From a checkpoint of a small mixture-of-experts model trained on Wikipedia.
Training: a variant of Adam for the experts, 1156M tokens, 19651 steps.
Below are experts of layer 9 (counted from 0) of a mixture-of-experts language model. Rows are named router (the router's row for the expert), down (a neuron's output weights, with its number) and show model dimensions 256-511. Each number is 128 + 24 x the weight over its row's rms, rounded and kept within 0 to 255. Numbers have three digits each.
After each expert's rows: a language model's description of what the expert responds to. This comes from a sample of Wikipedia text that the model never trained on.

# expert 22
router:124149106148156115150116095127086138092102118099143168131136152112130120125116135148141101133123160112116138129129189126155115085121113115127121048171116159132098162112178100159155130132162140105110171142132129151135129147133141109110136148148091122132110105132130125072102157128165131155116123094132172115133160125156187122103138146136118102094087106119085133171131089138125159107119167124126119144125103136091121154150098098156139122134145105145169100135097112156098143140127166138108163097125137146134134121167111126116110120141137111116115107111087104127130109147125196116112169114113099121145156127120151149110120134103154193123127127150142075128133128159098127109120147131097185138107089134150117154124139150106132134124132149119136141162110121131096138089141145
down0:114140142093094114130127103171117123112107127137155132119119112126102108110118135100129140140135144140111156099073145137072134142088151120114113201103137140111088136122102122123099110106106130122111095123082163152146109152099173133181161125149199171130109096123113109094129124185112151142124136117146139091105104161105177167138159120096122099146153122176142081111107046125126124140147112104118110104151131131180132108135183123102096132148132141131139156187120109090120134108110148137099139132141138076150106122142088102115178134169167170147111104145146103092108103147175085121157104170116137143132152105114128151112135125137126110127121112109091106178129134126130118122163089134133137108106135117148153078142153126142095144147098189172137154115124096127116157105120131
Description: The word for in titles like Member for, plus table and infobox labels and cells such as Votes, Total, Candidate, Succeeded.

# expert 21
router:171141112149182122131162103111064111101170100137088126055145161117173131169104118130136138109126136142089115164151145071130112072141139125098134138145176141148113160100209095124156110132166119118125112142102117156113085107119133112132152111145086126128082113121081152129133140134122107151123107121142136133124157113123146104076141155165120158116129143124101130143171093114106126100122163172134100104128156138126126140128141154137150120147143114121147122116114101165140149124126151120086139138117133129074114151137110095094119107132140159101098081073085076117117123146112136129127149120116116119127136117083135143089104122094141128103166114123162121140129074165119139105156119131123145121128110114155129116132133137151142130135102154101105093150118112144127109110112117
down0:137126159142150151093129127121139122102153126115089114129155146112100128121123115095142109148102111101171109130153119133147105169166133173135159159123161145116098190138132156122140158128159145111153075140152100113160139131124126133132130105163141091146110079150122094110117117173118137134120130178138150118114121139143143131153112103136113107123115153134120133164143131123153138124129120116174179159138127114114085174178086135137082123113118086138107142127143164093072094101159099103120099114160100186121131111126157084132133138151143099145118132138089109098139136137093032136148093133118166109117124125151117130097128133163131094105122161187099129133126098153122147144131135113133127110141136156132120159123124117130160150148132111127134129182109122149112086111145137
Description: Main verbs and following prepositions in explanatory prose, like provide, using, caused, made, serving, attains, in, with, by.

# expert 8
router:108153120115131156141119124143125084121113137110138121098129153136185117143113145151149107108109138135157135123102150088136155135116119115114088072142136118152135161097179139116154111136135152128103155139150079129140097173123128123133120120146092126125106105150110185127115169125169156123129069125156169108137167144153133154107145181147140132088136082098121168170088128115112123079139106143100122109121124154087110146121085146160080143125157126138143129120127124172106144115105121155081157108132151116155093131129123129153098093117158129114155098101131087095127134152092190117105168119135145106152123084145151155085099164096156165120164116127154092153121085146101123074135151146151131127154103151143133159116153138109155105132131132076120099143121114143123128084126132
down0:156142116069136132120126126102094197131095110186127127114124116155120167154123150145161127166091117145103122181128105074136125145177116127133104131147117151110149162139106146139133131123103101094106150193153076144103129146138092138162156136095160120154133163127073130177113106140130082132158125162141110142075134105169086147088134125098122121107138108191115133097157138160128145118112156177132119134100108157142137150115146107112153065130132120138140121100153106120119130107111089129139165160146136140099179133087116128122142118166150108120067132157136091152125126110140135120139132097142129128121103143155127132180129162117128134118122133076158118120168143108126139113175123127115133140109112179138120171127181135137122147123164076192100082153110121113123102162111119
Description: Given names and name starts in lists, tables and infobox fields, such as John, David, J., plus census nouns like couples, females.

# expert 23
router:117171111142171141106161127140098121070157133136116109076110151111141134138139130115147093111164121152124136164146133100115135125127154146144129116144153090187075154133191063127157113130123069124130146128126127147141119125160128107144095133157105096106128079147074134112116157129153101135153118113127195131122146118149124111137161154129153150098109100116099146182096077126110110110151182092080098161119099134092136124104126127142115128137150139116114157124127113173148146145085126147084119109135148103122106190127110125118096123165141156103110114107145092116122130156112146145168123130123137082175154132097133116125147098098124165143129112157147131114135111095129163117125147129125182143122134115155108150145179156116161119114116139101121130138123123152115120097119149
down0:180151137138162155115117100144127147093137150138093127065104134087100141129103151124119098138123120161099160078140160065066112127159142106160178084145131085126153151123138076133135110165122102160075101091127138090120103137110110155149118121111145110114146065136108103137142127135140102137136107161119157134084109123113137132108136112089125116124097119149151129148134086117167148141132152111102126095115110130152104152114131155103103129098134122100121132141123138141111170156108159090132129091167147101100160136162115144150152114110148112111098145117131152132182108159164100101156192106114143115159135135118120124118123114111146108145134154090112136132161109129120133115116118116142114135191118173116145104159088114091118117106108120134147138148144157138120150072111150
Description: Periods, question marks and word pieces ending with a period that close sentences or quotes, such as ing., s., "., plus sentence-opening The.

# expert 13
router:105145083139115134125123119111025143117141113099074132084135141095140113137123115122152133137127092131082129182133138097137148095107162125157103104135164089146119164135149073144141122151166097099112129125142122173146116113161146119159144095162094131081123108157117129111089155132150109127125121129143176082106158137126092103112147174154130138091152126084133135149157105089090099111138153106093114128151131133093150138141128130151097088144148125112101123135105090131106118128112153157089129112121121109111113154134113128130107071148123122095087115102122092089120142157118198130146142106137104146143123116112148137090144120085135164123117084167144146146131061106094138096193136148127133096119145114105063144091126163153155128130134129107084163139118101168108128112122169
down0:114119135151153127149105118132123111147099149135133137140106139160134089121160110161147125112177145113107115161134125101104149154102119113121170163117131145107158098114109119139136111138128114149101117115205120148123164129137163102094106140098132085136117117121148148113126094158167145122145162117183131114152106091120143124138133105113144133162101115101076106146118123117149184169132129107118142128133125111178111111167117119130128152136095121126145115139150141108136153121141151147094120151167089161150132112112116156160126177098102115125111149086157127156115166147137079147151062141089099110148091139133107149185129107121137136105146110125135140118069157073135136125123155099112107132161115143122142144129129112103137102127126159137136147142118085145159124159137147
Description: Capital-letter codes, identifiers and separators in technical or tabular text: FMA, ATC code, gene symbols, coordinate slashes, table-row line breaks.

# expert 37
router:110120116167176139107150101098096092090159108130124143087099119127149122145103162142118090114156141143156144188118105109150116108135151120090130108130148142128106159139200089136136103148141111136148160181157141169175109163163129131077124133123117142115126114156109158076120139113145146150159124093130148128100178149102094078142103151156170151123154113115083126146134115122101150115133150137086099140129101151096126086150072154168150104110139167148200140113103113162124102128097130143129122104136161117121101159126114126078112084148130126106113087125109116130120140172126155115149138104104130119118161172121156140130117127107138132160147099145159121097125172157097125126127120143154157132071145162131128153155123140117156118139101092116090152136117128164128133098113160
down0:136146122128135134118120143102125141145150138167176104087116118125143130132150164134129137128143121144098139114131121115137100126139090154131130135133129162110120160186136080147151150144079121149122134167097162133176129137115116118119130134121144137170130127126109127123150126138176154104168123124151115120124146173161139102119150121133153146149085102135169104116140095085141126065102145145139167096084119128129111127114118084112156052149132129165161136135133099131104152124102145127125129087112133114127081120104147157087118110131150124143120133166142196154127121132140081172141134123122087133152161121149121136127135150131155130128144136101152142125127174146090108106149153164086096128131149135116129111119136144128110168139109135116157144134125137100122132121108103
Description: Verbs and nouns of people's careers in biographies and plots, such as played, worked, debut, won, film, performed, his, her.

# expert 31
router:135164121124163158097140128133102122151113117132084134090109150095173117136118112152168136089141153132146109147133113075148132103110134111143121178137128156112110139111142102142157113149114115119138116112082114123132138170158152113130098133139099125092087114132110104117138145144128132156113115119160168125112180133124125131080155166123117134104160116091082135147113129131102163125079125098094110102137113161091134158121129087146091106118134169156128112135098142169127155122080143161112099072118148122129107162142117116131106133154196141087111107118131108102113134149093123094151108113108110095151108127096134131084145110090131141140133133140101088122161095161104166134144122123130162125117129138153107161152171128133153138139108192128151111114105130117142095095125169
down0:093114102095113137121131161118143113130142114132139113147141146165090110122155119127158091106115141113133068120171129050147133138090100095146150139083155123153130137142158149122118119150114143148127108136147099150134145105138144128149115103155133101093129131070156157192193123135117170108104161097157122144137121137100120112127104163121118128127125197130109087089132153153180159121154134164088144143121155093144104117112093143123102113104097137106115130127144094107152131115142144167161124129126098138118170099128129139142141109144076172161128139110156142144108162143147151156085162130140077139168145184125134123153141135125142130197113123132116132143150112088123125120141142159110170128127123085142121132107138117173098107157092122124117160118125115142121139116100119
Description: Function words linking phrases in running prose, such as of, by, from, and, under, against, usually followed by an article.

# expert 28
router:100170119131132138080152094119046118101125091128112143102123136124139139150143178129120118114166132137128107210128117126146113129100126100098111116150132124134126123160159117139120113131150151132168143151115080156153130131150116116137140126148103168129116089184072148130095162126142111153123129106115113096129154126132106124152136169143167166113114101125121126103155122112066154115142173092114067143127131162078140115098136108116115103106174155125139110104123131175145142139095099158088145120101162086153134163131107108097100114139132122108117092099132136132151148135101164101131136130105083077132121162098145175069141109146123141152128133146158147154131143113074136111161114141128164148107105129138112153116148132148163160181137138087087164156109139127114151129127161
down0:111116118115101143154142159143120139130139143088182123158144152127139125123155131146130114138084110117129170129124126122137130110131139118119150112137163111140113126140064094131106149136118148132106143119129129134175134119107153137099099125150109138049082141120159152155127137085133130161126136138174100112105135131155116136129182093120123191104148144116117115135154137099138137135137136063115196124140141148143094129125140080145135080140123113144106115150140134140121145109138163119125129099146108104086140114153122141110139152115137162119136180181180114093157095076089108114152091139132176141132106144096153098135085149116133107072142134147133118132134147146109152130104145117123089112125133149126111128136142134092135125108155168118138150113135137159123136111085099
Description: Sports vocabulary and table pipes in season, results and award tables, such as League, Cup, scored, finished, tournament.

# expert 29
router:077146094130126159087161087154111096117156128124131115058132167124178127119137144141152148096135144148120102184121155153127160118110134156110137101157117123142125157107122104112134112146156108134140162150117113125167103170135149145103115133157095142106114099137131148123158143098138162154113114116157140142125149142145083124135138168135156154109105121078090145133098109117098144118106110113124112131145125142101123122139124083160130106128131126143127126131159136167149156148123130137077106132134130100129123124146108102104055121116132173112096114116124112116084125170079148146132093113126151096151139111129153134118151092102112165129143083173127157097174121108089124122134164118151180157089132174152137130148152134098149127150120136093121138086109111177151093087091146
down0:138153150156169050116148154139164103104172150114154091116170122112168144094122137142158110167102155124114100109151125139097098129176137113100118142138137142158125085097080128071124134124110115138191111125136107157130089117148130140145162160114146135136080150137104140113145097096116125113101143100124128123095102111151116152139113060153149114127127146132169113124080104118093139119105144153123149113161094166159129122147112120159075129151120092163134124149149137141109102144149138121125159128156088166119146140129212164132121123101146158164131114134130108128130105132137146093117108137112106120132134142144112157171153148126111113081114102160106138102122096098126123156141130149186116177106124130133094104122110132135107101131130114140114103137136153114151143122156099
Description: Commas, periods and semicolons attached to words ending clauses (season, earlier, movie), and clause-linking words like by, However.

# expert 32
router:129122094152166144118129106111099108102132106083122109103152151143160155144116165119109108136118151161148107167155111101126149098121126127128131138158106138122092155128160101129135103138148089121106173093108133142135116134128129107127138119169104104113115119130147158090117145125111156119105096162111152111141134115155128097146120192158148133092148171096110161180148124136069128124120122099116118122151113178130101117100125143132103129147162115107163083111107148158117104155107139126112125135110154127137162158116074102129052169141140161113129116086136088131115146146099149137121180090164115112153145138124157092107149089091129159156118082154102096119124099140096129093145128130131141147123149144123132099148139182145137110134122076101108122099133112172145103109124134
down0:086167180125097155126117138126140139134104085116157119105125084166183117166104108117134126130161100096158141126146140140135142099103114195131138164117130137118134119149099122112133160128109109128123123129153107136177158143128149142096147118176143142148119076117100153074133141143124092153104163140162099136085157112152133139158100169099178095103146155104112140185147167125137114148142182110137135142100133125171147166100089074140137140174153110127106117125119146151127129141122131104106101145134144156115112173120135164145110098129090093099183106134132107148102133113093082094177153142126118112123172150136094141116125168096192112121157142110097137131142100105142147145161107154126114136122128088102115185134136112146120093091112117092159097144150132128078146168133109
Description: Compass directions and spatial prepositions in geography and route descriptions, such as southeast, north, near, along, into, across.

# expert 26
router:112115101125132149112124107120085130112139112125094126095116153109135155127110147127170122132163133102123155224170139130113132138111112107129125121152132128165106146116171082097146097144141104111114191152112109158166121147143135150108110119174097109115102128161122166118120172115138109123108120119151151104159182130107097117093136187145132148095113118116086101138154086119098126091089158071090092150139128123057108127105118176135089148149191152154131122133087121157142120137102119154077093126113138126115130175147113131120109134149173128078097108130124121105127101140119190095132197125115133118164144126128151163092106102142130162159111150148157139110136090100099150092176134122132163106122115108157150172148140135151169150179101119115120130131140094125127122136123143
down0:110138094099109133128130090110107109134125140182117129157092166172095113140094150112093168149128169117156143146141114090106113133102116158118111122101138109150120148148085113088118129112137126075143135135064116145131125113103144132136134157115123092181154155145128180116114091126127127146124131142134095116123113137127125131136113072118116128115084153133168110152171104136127139110056157108155114129132109136117102126156176133154175137107098133151152166100114131145105098126099114154169123107134082127141142138148158124126122102144192125128146141160132143161143146101138122174098159138097153136089197145161141082108165153133153098131178130104116132085100130149144156092149103089101139117130143134119120114132103082100174064110110112155127153143157093154145124114125137
Description: Numbers and newlines in scores, statistics and table cells, such as 74 in L 74–81, 79%, and 61.28 m.

# expert 19
router:102154088148140114085108095133092122146142111133129155104133138100182112138113129134134133127133119153119121166125150106138099116114161136120099139147128146091130137129146068139154110127137126150126177153125119160164139158101151145142113135159108104123145116148111129111108127085152081153140107094111161114084146123125132103129150164133186139114141142133086152129139112126082169086129165107115054112146146140125169124148111150150120106144106121112132115161133152176127100126113114187140159106092148134116120128159129122124113119162138147082119086084124128102110117109110201133119181113148100123164106126109172159131123093123136146121137126184143135084152144124139153111131159144095142128092147136203111132162177106142129151160114108148101123128120093142137171092120161
down0:159111151129146141159124108078099103139168156132102114126135135177142168137131137124116126104148132146172091144098176139166073119101089101152067133111203157094131148083186155126137118135113115135139164151153150163122149127133110110081120131083120146098141114121152096150146134139111089159167126113134133107134178081133177140132130169131133124179110125120146124100146118165183104180112130094108135075122120104101101111114142131104130133129142103139150094155127160091087160135144113115166160166104152163124124148147120122143131148141100109106136121142163135139153078074094148095128147125135125142138125142158073118127121109090169127109109142125124127112129162135100145186138103113140193095093128141119141111162160137139161141104120113099094145085106137118135125104113093
Description: Words in album, song and film articles, especially on in chart placings like reached No. 30 on the Billboard 200, plus released, album.